Weights of a small mixture-of-experts language model, trained from scratch on English Wikipedia: 64 experts in each of 12 layers, 404M tokens.
Below are experts of layer 5 (counted from 0) of a mixture-of-experts language model. Rows are named router (the router's row for the expert), gate (a neuron's input weights, with its number), up (a neuron's input weights, with its number), down (a neuron's output weights, with its number) and show model dimensions 64-127. Each number is 128 + 32 x the weight over its row's rms, rounded and kept within 0 to 255. Numbers have three digits each.
After each expert's rows: "raises" lists some tokens whose logits its average output raises strongly, later layers aside; "gets" lists some tokens that make up at least twice as much of what it gets as of all text. This comes from a sample of Wikipedia text that the model never trained on. Tokens count by the router's weight.

# expert 61
router:144096158130128149140111124136086121153086064157131138129174155185152092132126106092137122172180103143100158084126142099184152089165154131154168123114147181154134170118135140105139135095100123
gate0:095082123129113087133059089119143104094168114043160134125126121080104091106099146113078140142146119141093125106098143212109132120109171064145150071122168169124109153136167178106138098180136148
up0:111093142128146151095155093105194142106180105162157108082123157179111090135114103102137176121070095108105108097135149092119119134078110153154105067157069107152092105102083113173105135107146132
down0:051099146081151110144146141146197147134116176123149169110126111114098102133119123120150121164141130176094102126167138126091093136156078117113107128119135128174116128151112153115179185083144126
gate1:121105086036119134119180127133066096111136172169210174114115151087164121113174057134097092118178146127110148126167123124140152101140114112090071112111125096162140134126130183165069145145076149
up1:046130154093143113174124116157103143157123093101133121136142134085105117122146183103146089119173149103025173156118136158128161088147097173128074168159143109108137122152179126152125124158163100
down1:119153126198142209134137103113085102135050096132107164169154159134187124093092129111140123088130173115103150179126037121162109115197160115187130155126073100138136093107065107127092130146169085
gate2:082070107157152172129144179150085091095085142120128124075190154112113094111129130148186090060130067123118091138160126130082104007201123117111172140063096090168163101125096097157150160117136173
up2:141147120140123157131089180115147159129098109100088130108204081099120106116113067134134118137144187115081084093131157151131150149156066125113173154142132119167187096110152178133099116144148162
down2:126136135113167169167193176159149154113109180148147105118090137132158165103130125129126138124101126133093103076154122120149119148127087157143115074140159172121180162102113093065136179131125179
gate3:146149114127112169152147115066125130171072156091124158181138168065116106075140187059143132134172122071144078125170126112081126125077100095123130068103106118172160132123091113127140055161116185
up3:100118103127094137121110158130139081140174154088194089142162075184124147172108111107166100109130134117114102091181118107122084170151169124119140143122157111175078137145087195163142198151150176
down3:151158097116091095090144180205123051120150072085122097144121132140116144146112138164146118232085092130101144167094143177198108108118138167122102108193172152107128174135131147144116108172158136
gate4:135140157209105206147148090120096098071204116164118131113169120145107134134110137146095147155104123131156148163101160137154079137152129124159120178102149097182089119145157129152085113094128141
up4:132153085075128174154067151110145160109131098074132142093136140137160124147128122126165108168166164127186146131106121128138174101063129147144191173095183147086099139133179109152156105084136164
down4:141130142132124144110103150161089128132126096098108133168063119113106158096136127094192094078177129105178083105111057158132160139164086154151089169181118119125153140160150127133169126114114104
gate5:122131130156087088168140134115179115162098117134051136140121089177084089088196118147100139163079136071180159107100096088151119149159201069130151165113170154081097130117099162166114145130121095
up5:141148166180189096131115132114128139134099145148104158066055115163100143100067076098140103164152116118036106105136122094149138133128133109115109173150149121097101138129123083082138093180159112
down5:179161138172131161137107125159124106094106083103122099135125107146120123096109110092177112144131182116108084112085172145114160114119149163123138115134099176131090130117142159076068191065160058
gate6:126070155173158156076149143154148112066096154129117129143167101131175150162117166060112096092116060148142148119116097120121122098156165111087063080144125112143144135132124145138178128173137154
up6:104093142139158144166139117127174103107142123168150142111072131125088177073193134093114126103159146101125187115178188128046113192090112057116112156156085096088122095151110098141157148132100165
down6:133161159054119062127083124108144079160093175095086129111142095148112174122105123131121168156168096176136109135112092123084156129100144137121112067123162074143114171150110115122132138153136156
gate7:137181127129168164126132137117155157120151053228147137066129124189149058150091073197185127138087151114156140125083085119114108100143152144115159163152135092120149115111150096109121087083096158
up7:086186102111171160165154116111067150113109098183134181138116155165115138160074086087133121173114168130142136148042082118156187174154127138110140162130135117101090153144128148114092100147172098
down7:135166185101155080075166155115069089179186114080131119093120156146144080118137144131074150144150082131110085116117110173110149125175099099132087186101142170158082139062124160134094115121118108
gate8:094114067141166151192045100103138055191100197158146183122119118051114122120129179150135080144174132142140119097158156077122183052118167097078147189186122117170133083153132151149092135150150164
up8:135171068097105149081123106113135100146089170161130193136067182108184124145123128112131109076112068114135154120166145133070151056128102165116071125181103112121152110135099138204077105126114149
down8:102096128155115105107135134138143103145123084119172178135141106205182192140093080052133132143116120086140107130117160104181135104156085121133078151062145116147152126103114149078077123096112155
gate9:121111131065147121161161122198077148147097112149159097144125126150104142160163149106143069095138052100170108127131147148106168127180155105164095123095121125139113103162153097099120129097132131
up9:165062140094107094149140145171124133145091098185133143141127133124150104108082108099146070173174095184172055125073169149135157158129077194118167121147086110162106147166161200148176121137142106
down9:131167055029096174106161120124115114109163170105111151178145162163120110142170172064156082187135158139121086166130060164114162175150131106127136137113165095109117132075134089153115106182105127
raises: "ary", "ers", "er"
gets: " K", "k", " T", " G", " U", "P"

# expert 45
router:145139117140118178097094068046115210093127080173143133146166143051131125136148172163116131165141031109165143090128140109158142107120128162127158084098096114140180127128113090162124094148143130
gate0:074112114136144093086121125157127165127116127073143146171051119088039120138126144156102155098124132094167112130082167156116090158093187146140118073148128147178134151112108104139128112158152121
up0:097178132125146147127145140149186084081136170132161174116165126132150107095111134172177132071055100114106183175122107148111151152101124109117096129172093171112094046119122160185101150118133104
down0:092101178083158168141089144134141137113069121132143141132178106121109126109123148173162222138170116164119114081172170152116103091097073069188084105181130097161156111131092070084136124106134077
gate1:174109168110108116157085117106108133122083159193190138125199187118124127087190077144148163089139097124086138209176137138078125039124124133048129109095129112092175098112084179153086088140072157
up1:098072153129124158181157177140171131159111110119142120112116133081104099215168143037106127096193152111126166123097168152125158102096171145164096110167173117113102138101125109111205161162137096
down1:116172140124140144147058150082139160145092108123080142150142103178107138058122175094152114163120138079098122129177100158138093115173156113151154163060067140171139124120134101125105086157148123
gate2:078159154132127186144153172100105131131155100133146156113183101057110093200117175076124114070136122139127114077188148142062086069097132122154124076092071087127162072124160099154148139109146092
up2:120177112080131132164120090126153126100068082118104137144129052093121119123179106184151138093100146159112095120111179169130128121091102139073196132153092110162113121189149095090133128067136194
down2:117140136127133115168170115101134176120132147150100107115164082128091120134164039163135158116111148149107092061125085097142085051108097150140107176099169167103184112117153064113122148119145127
gate3:138107134118108136153167104108168087147147163125126104157135148106129146109125147105077167152108142046125179158127120126131145149142091139062095125143108115138163110146131154027127062157191163
up3:105130135164135099189109149105068090194166106143132104102097076120096130152170092107103064161156104093081106111190160122166088108064153094143121131146112168173132146156072140124187147072127131
down3:157185125110095137143124139108107058069087103095130095179096121124084161095153129139132067193120092138116127173132143154136100126125125120117171086117131126118044133132123143151067122119146109
gate4:133131131155151190138095173112107123069145108125093192137172140090097161099088142172057138189063153140107107160164103172081098133202096122148114158064108151149168157163147119147065141151154145
up4:174114078128134099149115197117122086134141106088112146132105087132144137138146169131134147136211165121128152141097121147096169066052138187058178125125129157091126166097138064067147110165123188
down4:193160153173128151157129141201113137096082113134089081155142121104078137079156153107170158106116117129186094098128126137158160142117107172166127155132103169114171145134111118148147042158089133
gate5:138146115123118138131116214094159123161114146130091054115157146091113123101160149169090207161108085111157147077117100110152159134181094052105203094108167168105119117114132188154076136111158127
up5:153107144073156111132141156104126094130123117162108112103117150131139204109081128107118065151143159122102127105165117119094063177101055111106112172118121131093140101125139144125188107124109130
down5:180133206128133159107142120138154146106127086092153112117130123081099167142150122145111091141093139106162120078067180158112171117136239132103095096141120185136132084116167204091108248096144081
gate6:094157119162104154179120125137125175075126143127077126181171086083120159147151181130090126153085063103169121145115096163143143121176116133126103086130133096114142157171103103112132091134162151
up6:101079102120097147155178123123116118124098117139172119104125128099081137130159127120127173109071146135073179150098170100054097176139112127090051115104149079110094039134160092131099123096155138
down6:169125101081118118147122174122101092214199117041143107122068129148213120122139126117151150146153132137082065131125158133056106124106107134085108126171119125132111153137141125115195172180096141
gate7:141092123139140150164113127168128074107151048110172136125156068118135089109152157112183135133149109104162157190111105109097163099191128127145134156114090143103123163097140111128159147159090155
up7:080193106120122205102112123156105136155099148092125128143161106177071133161095081154208090112061124155129168141063075091154127131160114108099150185110123110048082117137176118105160108100109117
down7:131175107110124123087156179137148125185143104203080116090082138149182058153056124088133148158082059148134140113118115176165076146141114191157069162089153102094119106075167164166072193075111169
gate8:083092096093128154124105131124141157119106114116141167109186149120121154121114120131113163151111136166127114133153121105100162063114104135110109154175129121157141119177114124148142104132176126
up8:143156090119065165114146108171155103129168160125153121171065123138113113152080084134177149067096059133143103179092156157131115136084123106145108128123146067107140136127087086130115137110142128
down8:101078146133084130168124182172100093159085127071173159097112038177151172169130114105152176181124167088147093149130129191178126141142132073129093163161165138140090116125084120101151180134143136
gate9:164099114078163145142153119155089061089092086103187078127174157121147136161164149112190103125097125143162106143077116150089124161118156156221068091127123136118071098089110115105147097084106104
up9:160096115117097162175150130125094106067115049149174098103138108116123125081085075112115133126162139184171123167095140166151137158197100134166130108180149090152055136089116178167115134134167089
down9:163131065028115181121174186087117107130189097124126155230129171127128163103161160114111093123112118121125104099168106135139157081151108081147120125137102122128062111097148153091165125169097170
raises: "und", "ft", "tt", "ug", "un", "ll"
gets: "o", "ro", "ce", "lo", "ho", "co"

# expert 32
router:116097146147122168139131088091102127106105119133171140182168112144120094146108179086098131141161091145153168076129152080123160099102097140157150070140110125171176149119120105144067059097140142
gate0:032156156157143095113144109108131076106155158123156165128157055138081098112107175129105114072104157106102128093139177134095108121131183156119142091149162170134099164080155142129101183128144180
up0:146128156082162156120183066161173148097101135143146105066176196118158055142112174127132122071072067107159161160064113122127127171101176155142054114092092114127085110149108103167161157075141140
down0:059143080091152119109151116101115108143142152111138123124205092139078143100182157093169150154100162117060097128157155129109097104126076101120123129145177085143115111129123105105124147106166180
gate1:156156105096103183167140104142101142075130163171174168162174171109131136130166116121121161104181093098173098110177117127113161065142070167107088111100134088105167111086096195168101134116053142
up1:114100169121139124152149213147165092135090059103090118140107115083137118139097124001096098145177146145098168123118164151129115084134101148132085101169150178084115137137135148154120159150173102
down1:135169150221128139107089156035164133097111138132092187130165140183106172051076171138131084114131113088122134162119102142116146114129143106166192081088071097137143113133124135110152081132179132
gate2:108147086138181140124112150164106121103148102123159147124131125088126130145135108097132104050148141161109075129170161143091118104134093204117148186075028125116176105158106111176090141142136169
up2:136151084110154120183142124094116073130147154153112155098172072108094077118142150205121109056143119110110114159093166166152131130145134130114172099188144134133160119125062117158122063075101123
down2:159147155111143118149178146107156134138163124174149161170116163163145100117144085113134165115099128158106039133134114166138107091047134132105065158142181157095130094067144114069121155117106180
gate3:130069113144131159152139130085140091164117147093208161142139191130122078123121137037110147166152146061137159126138174119077161105085069131123185135142105163132180173130117136119163116146191123
up3:114149084135088084121105106077085137173174169157155122157186092134111058162111086122155094120119092104114104109139125148134119180036118134121144097203078118204107124182155167154090166133079194
down3:147123127150110122130183144130142122122119116102124082166092150145176165145165100156177109175096046163106151138089171121201094147098140176113171129122155107216072155189153163122075100153143080
gate4:158109202177147131124160148081150076109160118122113126126149154139123142120085133156095108149104095106191128153174152123122085145216124086128098133127121153172111067160113111115094097059101065
up4:120100128120155115147110180132129157125127083090078137121151089078194128133168137074153070139159144093160124121118119117114172081063162137137157182079163142117085137144114092109145125132090146
down4:097130139209145173185120100153089099122121174092062137141107098179112148037118120113136045103132135148123100127164090096125174110122077158143112129136116150099136148151161120087097085136058150
gate5:147141119132118087211154189095128103183048126132065102150151144108145124145199103108089143114112118122196178150175105090139125191108099054100168089148142132137125076149114172137066131129127101
up5:146131159136137143156133091144142107109137176166120114098074133117113202165033109122138121203106168130131117129173145116142116099150141163119100095131115123103168145100115148107106113133104101
down5:163115149090130156152066112128086189157141096139144132125159150105085138140115125143144106222115128086127157070093178115116161126142169171106128139108084183118145131172171133114081147120149101
gate6:098138079164103157132097128129162175132128134108141132137174106132132144169094180154113108130185110119083076148105132121111130120107112083127116167150093097116197116145131112090187076135119085
up6:183082166106131140158146133129138117116128161161228139144116131084150143072175093150081135120148184111120116106132125191099097204211156100107113141138113061099123138172104136108112138142174159
down6:158167111099109083124145174109124111152115120057101111163135132140183131124139152051095146199111155168107087108093105155095199147135093170111079166093146074115128190125161101069183173189143157
gate7:151173085136139169111126117128163142145120058117111153150139121087143167134125133212111161126102198154134108115161084059087123073126172091163128076147118091189135139131128133105095106133065163
up7:150140111066143123073119153111050097168081131116136124156136173130115154150129071099130113180062065166063070110100096123155079085084168094095147149160102069128064100136161148133133144127127078
down7:123099178053121063154114164157128153131136160125161136104131153159194047155117105122154139139116084103133103106141082149147096118144086119129166117149127124114143126105135197110109110107105136
gate8:088110109057146142169126100110168052116106186093152201163174165076120103143148194157147074089124145091110148124174126090083133096177084147137125202166097116115152138152158151120160082163102098
up8:126173078132095125086104136153085121129155091147153110162065171103186114114100112108163177064085076126128083129103136158079136115100087105154121147103104113076168127084113166073120130079126115
down8:143174092135115141126045115095043148125117132095141142121075104141095153144120083123139156154157144106100175147085122204215094103121095136139116162122113134170116144098080100121097137100114128
gate9:131104109114105168095146149141106113193102130166144106139162123067168101136101158127123074095145059168131128090100093185099142150163130181183097082075109129119123106085138130106129092091122135
up9:078055156140119102135176159120112117092080095163176105107120130147125117096077131114165131171147148155131105154052109145141173174154082173075130129129152119185192092070121144139147132113138105
down9:178101073054093148150133089158124122125120117102168118202118172160110093172137161078105124113119118109089048161136145117127156175133115114140068137175164162131160117114188140119127144115107154
raises: "el", "at", "er", "ar"
gets: " S", " F", "S", "f", " f", "F"

# expert 24
router:088088173151165139123140063059166144167127078147172116114183164116121148164121170155180143101183132125157117113099143102167125179148138164090159132128107179135155122082134100173128103086073138
gate0:133116160133146104082154100114134104103135106138093158146143141107091095088023126103127183141116119099165107173080144134129117124121122140107146114123205181185089132112136089148147080135150135
up0:136117119126147144073208088163148112071102141113125178154084117148107101093146158101136150073061134090077147144133091141110150153141116128139117127128121165189071050157138132175143130091131135
down0:116073157128152155165149130143151124156111158089180158138191108136099148102110109136117135112143095063101165157146145157114160113114124095126076135121182112126134177126047101083150145096149122
gate1:081178133071106122169115108151188113070109081184178139137159145109102183068163137152129174115167140086131132136149143161099125141143093120089150133149141145133127147118134167135094101130064160
up1:088116060126112151119162155146175083150136068120125076121119102108118143124087138110136181040161131092089106134115121149085128110135104175148107103178161147093137186141136163100151112193181127
down1:163150167193096151154117157095094076157105046093121169105156145125165135066099155121120086115172131124114135147125121126160145120179140085133132164132070088117159091120089141127145104124136113
gate2:078130110140125178065121158142072091116117113131141165104179100119154098149151129162189126104166128120144133077139143163105170138141135159115135173087055107134133123117148166145154179118161157
up2:110141114125092099128169130123110121146104130071153140123169049109129158130116126175143120142130181065093073081086162136169123138099133148140140092158128108131098135169151147105095148141166170
down2:155103151079105105165155084151128088130143143149095163128143114170131180137146089086169101088129130121146066120116138135168087120099146137106085129112144188097167105061167150042118103153112137
gate3:118098150135180148128155068071132134140137094105084122116152131128083128122148141091121113153161130080158136149143143117089140128147103136131152115137097125152186122142170136127136098100144172
up3:128164095142042107140141129085139049086146082125167109149143132118129158137077077083140184162086125145078115084147058113142091176098151123098116135148190092181092138143125112125160188100101167
down3:145113127094091138094189103133121080100156102105128094166146154142072130139147083147111149157142159089088146140095168110125078103154132116160153133116107126184155119173124188106160114137140122
gate4:129135092177136197120138070125116094115137100168130145109122136162091195127111135168083132149147115145167157140092168125141125143164148136157100184148082156194119146158131106166062155101121126
up4:150107128091146095172123169097118119130134094079140150113101124144160135162157177076128111158183124085141126132053113149130150074118137062130188139175158179095112149067136081140141130109172115
down4:159214164165133153144144101165089082166116208121108111177114116143081148094115178095126185170113137118209102124138071139134133099139063124158097168168061118048157153156127150134123056160119143
gate5:190100093097115162175107118055170099176116080059103055156132168168142146105255163148112151095114111137169189164133151090104116101136171071109153100135083129146151108080124147181071106077135152
up5:205097136107166152091108117055125114106156147178122138095137185123092203116152093076141105148146120115066132087097136126153135125143141176111151130179083174053146141121128128098114109149104146
down5:091102175173110213077122137129101156093080130168157128184112143124101114123109153163069109173151136122144077116132155160141159086152149191108057101115098147165119097124171107062087179128155097
gate6:137113105236130170157168109147108199139093174125149150141140113112131133172117138147094143150133060130160084161111118106118127111150125144081074139190133094116151104138087103062111107134194152
up6:125140117138099113161141085161103077128156108148121126187114106086092114096155069141186128112124089136170148123114144086064055120158082133111093103085093120106109098119050102086146117137177106
down6:170147113051129074141137191142118128114121166092146058087104112111226109117146142105133157125131162157117066096100114104113139123093113145057094105126111107084117124158144107115158182176107153
gate7:146126107163158159150090143140117086118113113128176138123147153137143116114092113145121113085173126085114101120098088150115111084128098088108159075138110118102183112090106148109127143121104150
up7:106141123082154220132169133145083096186134111104115102071097148143055113168117073104165133147081103176163151106068080098141129127182148137088125169109107147124101144133150191104118118171138105
down7:120112153137179089098110188118090123143142180171155155076114131097153094120132124095104138132176110126068169093202105172175154088145081104088135154129145114150161104114137109143134086090113167
gate8:125121127126158137102146129074164088209122127169142177098173216104115127143083167142099120095156081158137145108159168131114137127191102131116138177160131142130153071209135134093105161153155100
up8:109216101111097118112129127166154128132143140174129169157068137133128106144090057163133114098156087151142130135126193148106180125149134136130088121085110086137213067129097113146156146092160140
down8:144140100146096117106141141158147111054172106060140133097093110176178148143125115114139148146088143094132146141109086124139066167120112170170112154132146130133147192126111100142129142106123147
gate9:142080192120082136132126169143101174157046113123205112114118167119124169172104179095148097092158097198163109105103178171111110146154150200158125100161108119140116140034110142098112115136099139
up9:120077147129101115122107134149123096088036094148105097111144123134141161115053091157130109167170156131142126125104149148154162125093088115123152148136128134160135111085122111088144191161140106
down9:135187121056106174186177111130142165172099076063153164200161147140135181183145198045148146115160109151102085119106133102184177183138138132124094140126113112112137108081169103121151136060127127
raises: "ies", "ine", "is", "ar", "as", "ai"
gets: " E", "er", " Ma", "E", "ma", "ch"

# expert 25
router:069116191159192145162093131094130155114130116131190160161191156117072080089087091176117153138109114113183172164086101155180171142161124086125194109120107171148120115108108155174098118108145128
gate0:091135136141125117106108140079117148129116104120143144155119036087100096114129211097143119130110121076153100149134093168077135075150131112102113140137132188121114191111167145148154144125170165
up0:143160107164160148101200117102132113073150109182110197121145201125121057154072133132107174157050086130068128119050148153157120147097093104123113109143157150164109128110076113145120177060188115
down0:106077124121146165108156139135165096154150152114173140135189089155091121108113097138128099135117126129147149084137189099103085135145103041151129150085161128144125125130124064102169151097177106
gate1:144097088087144115140160110151122066102133143142139119141143157134154111140158074112148098142128115105121080162116188156135115091131123135058166124117111085074122146124104162150125106147107134
up1:094109121141168162187172189148152084135123121090125120079122135135155090179147128076134080128176159128053194118086178163121107118131089139123105090192145154096138148112197132112117126160185138
down1:142191128112122158092085133153090093135126146138099136172101089196108189107109171080112118128160086168153151131117104111199183067150173071128160107158112158159080123149151105128091091180108165
gate2:081084105093163155138126187120055126131089129104142127142162145131133127139117170174152172124144121167125147120151139121092096117145154097168117159033076079170096103085148115117150199140168099
up2:116140076121144149138106159083154124153131122113091186098149063134121127109139114138181087127149191133085148114126190164152160125136131139128155191192107169103106140153105148161113148110119169
down2:173082127141138089143155167122162107115113096092156175142172168112113135146153106124138120100146127130124110105123152160102121075108149179129071112145154178130120118084161169078168149122091125
gate3:125078114121119119156148088125153076137133159126117145100179139109113174142113105065162137121147129081167124134132130112069171151146108147099140101131089142138093126087120188166129094182169144
up3:122117156097090149129142176118088142124177151131134107120128144151119101124119089119134107111101118150104099080164077130141111100099142066157093115193142096166059126145128119150214218160124170
down3:119185149114123102200124122124135064122183164072111134094125194133122133150107139176150126147118136079118115214091163149098150166123187084133118146115152109111101142179134121149151084200139128
gate4:109105156148123203142129141109128133129160132145103158127173126157165159087092122153102100166116115112187153162086087106116122127178162117158074140164148088125113184170159120114093100140189112
up4:129148119098143157167132153176128114128163065079131112144136122128175087149121159132130097123191133109175074180108156047129126099108180175122178153116125134113093136122124062102108101102131076
down4:137148099163113123159171050127117064167137113096109111130151132158080157097173100164156086164130064117118086165127146135115137124142103151147138132115099230051124089144106083113139121165051153
gate5:129133154157101113118122136118165135109084146076079088131085112145113168070187131157143181129124127122170120126116112126164112147100107056182102125125089160142125097124097182126117154099176123
up5:172126141150153138154151126099135086148141129180136129127087153143111175103061107082138087180178140135125154110148107095103107167144115163113121170125165100082185104149142165125186091130133133
down5:132142130099101134142141148144119159119127097104154105120085147038099168121143120136089087192148151087069114062102165151069128130179218120085078116130062156145167142173126103111089154078161063
gate6:100135136152141157144066146159141132126109121141144158145124080155113133132131131089114167140101102086160054112139149086121121154193091115147133083127137141103140091161125085164156126156135115
up6:129146137129138175116119155105111095119154179159184159171083158119089124104167082147149105166101129114144132146082130108107104113156108131125123112164114115125113139149133145145151111144140185
down6:147167121053091085166097170131099108127128170060130133084139147153175142156133063115139145128169079188120037144066043172128153099089080140176119146097170087106101128152108114104173208134119128
gate7:152126147102142161138161132157129092159154059118120157171166042157109141136130150089189126112104128111171106123059090081073182096152093120148096124111074110148112168125106103187136127125140134
up7:066105111137128117144162077133029132122130118091087085142159151084101089153094100078144148168108105151185173155064089092124100180113123130159155122112098123122070135128152110132115152142092119
down7:096160184112120079138123138148127135137221109127128147110135142092169038104123115099142148083149118116109096180137098182155065087165162137140098110132155197151116134070138119185112113105136228
gate8:116069067113136185129108103150158123115108146155134176104175163109138121116105104170111097059118163114145105138144135068137149116186129110099151168148137093093142170133163121132125158111112136
up8:104097050137077112133094166157145141163182135127130138165081185149136149150072068079123122069074092132125061109143160100135145123110171121093111091145090114123132149150109125160076117120146085
down8:138121074169067124131157158137076098172119143129158155156110115213104178139146105087072128119117132120098104110096148102165140095136147151173137134091170124104081130063141057092115098066113161
gate9:069095168142118177145157155161097112127075131122115092142185137092166114124135114160130108131140136131208093064157144147098160115161150125179170087148145103127111072143195147111130095065155144
up9:175096176155088124152086138148112117132114073180166105078137123110134118095049117123120118147134145149163103105112139158153201154158116135145148154150158089147117112113120090106169133172119092
down9:134102080076113151200096090139112176110145070077150109216176221130149118136071114094114088148155137157143121146127080153129122112160177040135091105144178090118111144131095158119162164098109136
raises: "mp", "ck", "leg"
gets: "e", " re", "te", " E", " Re", " De"

# expert 26
router:108129166127109167143084126035122169128132096199190164104182141158088129090127143119130117179140109139164178090161130093131140124128110097116176099137118119120153075080168142148165095167136109
gate0:049121154116125075076091114109165109118135112096185163123174123110048072110122130126113161138108147107150104159115130125120088136148156102131108103168130164196204136084142180133123145149186090
up0:139157103131154133131130134137117120132120122176154190114130177126106116188102134080120166145036107100113123116106143162089150170076122105143087113150121102176136091122112154154130198090111098
down0:067094153121142101096154148124166151164085119117126147129219118059104150110154185142177156138131076100167136145165142129110083049135069090186117153162148095124126099152119129154149163070118125
gate1:123094105092143102167066115128154125097191110180159155113167163123171078086135092100172068167161148141160145150150107138073138111101114122092141037107154112102138156112106175124168107139111160
up1:086130148122111139164169135164164140160114112091111086149094130068102155133135093052074151098199131119119140136069145148089134088092141156167071110173124176119115130127169113085128145159080108
down1:121140151183121169152117090134104127157114132084158126143134119133125183114114170147155066143158117120104135143109081148113082159159163114081148147096091133105122091131158161046141082129097175
gate2:099169079157141201113120155121092139077123138127139140127145124132097125115128091089153106093134117118099076147174083172116145066122122112104167161086058082135144096127135130207159148105152102
up2:164126086125126101140146128085154086099142074130181061145213070144167095138173144131112088096158163095124128096139187164145118125119109132148203118104085108172147120122117171137088100104139144
down2:179132149154081092106120197087093154099163129124127140122161161177155197156126114159141118090141123157137063077188135183154119105096153129152066130152167169079122085120160103131089117122119108
gate3:113109112175118178139105119129173123143124093153077122131182161076163151083111161085119108139143154058141156156133130136110165141179117178111148108149150117091120091157163126119118139185192129
up3:088113135129083073137085150056107126136158105120112120090129057131093104176083088172119083151098077083158130107156142129176079110099171101110123169196131091160113142156150199115135190118086156
down3:105158074114146134134173123063095107130163060158132078128147154132117132122142105155100124151150129099111111151130110164141119104170111147151124181133195098141114123111157122097118119221137128
gate4:151098164109104171128093095050100063111128109136148162090138151139079149136146162132051109137100129138149141164085150145109094147135121130126136091147142124116138121115140137136083159113147112
up4:157106100096193140181127175099095130053098040080177106132088114112145091163173167089132121121179129095129127136132158111104176168102196188130161170075143159077142127122119097123128141117157157
down4:157126091163080152111166140153113124128053102102055152123141098126065156053134126131196133175134155136149096077133106144142129133160134135140134101133142165071133137154054125113126067168136140
gate5:107131111104120138157130196106152137123077086159106098155122091128142100061173139172095211106124089127150161158104125063127107128163149043165125098134169116151110087116109145164139119133139125
up5:122123133124114092168105160152111085109107142197104133103015138195115144142049107095144137155133173114106183147100134100135132162125119164134115111158098155074143099124093124176141104155081117
down5:162081132136124121169114103150133113116117101113170107119136115086162091107135100117075134182080224113151154084092151164143118132160180122165124093177132181149160108145156110028071155109106080
gate6:103112088156111151108127169163223186115143134116132112175176118138135172159134175096175131125084117066134131153082128150088167096168136106132095096140104104090168050210103075140152149155140164
up6:091125130150129190158161140132105104147166107121160129129078136105132102137150123188161145112153146138090140150136197118081066132150092101127096156090140111137075131175117015110141133107118177
down6:175128116138145082144113139163151137180124163111129078112123111166187119132099064145107162116133119181142063123075025141075193132149088130115139167151080125155132153164118115104169103129122168
gate7:133160093117142162088113109123093075136162085118182122098176113151165101135132147149187126122181103148122138106128095137102146129112155102125187137140098091099111093104110121157090132120083157
up7:099130135089095170095127096134096163148123108081141063160127119115091110172129135142125160135097100115127164148073128089143144143133185120063141155108108125112110112094130116123134197114095129
down7:126166107074125103119142148106175152129214108068149143096107096167195105103098130122126097090131088092140132189089092185150078132126148109173155150105099127118139181064169161121136157124111156
gate8:105135085163182083157131148105143085140099084171084147127194172095096194136113132131144099110170114157087151068124146118079162110145158131121090167157135054171127138156123189110143118101145178
up8:150175057137072151116157142199156114105107108137133137151072089091226159089141052095127151078121092146110114123106166118096160101140123092133104151140112077143122101134083085162133135125131119
down8:114125095127093144134099149169108066141116102069176105170121096147154148138143120124140211124094204130159162099109123135168171108132122108136115124179122122125100108066095141044141098103105138
gate9:137105168066095141108164147148110173097143155153131070181198128139140134160119113106155088101133122123150163181126136136092108076109105131150098106121108097128107071122143145083116091057130128
up9:093117170155097103127134159148095095124100070139105092119136154119150127108082104132134061155196145205161120135104138147112120161118095116101150153134106115164124097074176131144189147092156103
down9:163129090080089167127082152115113127132125084110164130225182175147132153190116162113106099116145068159145062100126173130120180150087135091110120106168104096094117148151160151151187099119151161
raises: "mp", "co", "qui"
gets: "ri", " re", "c", "y", "hi", " co"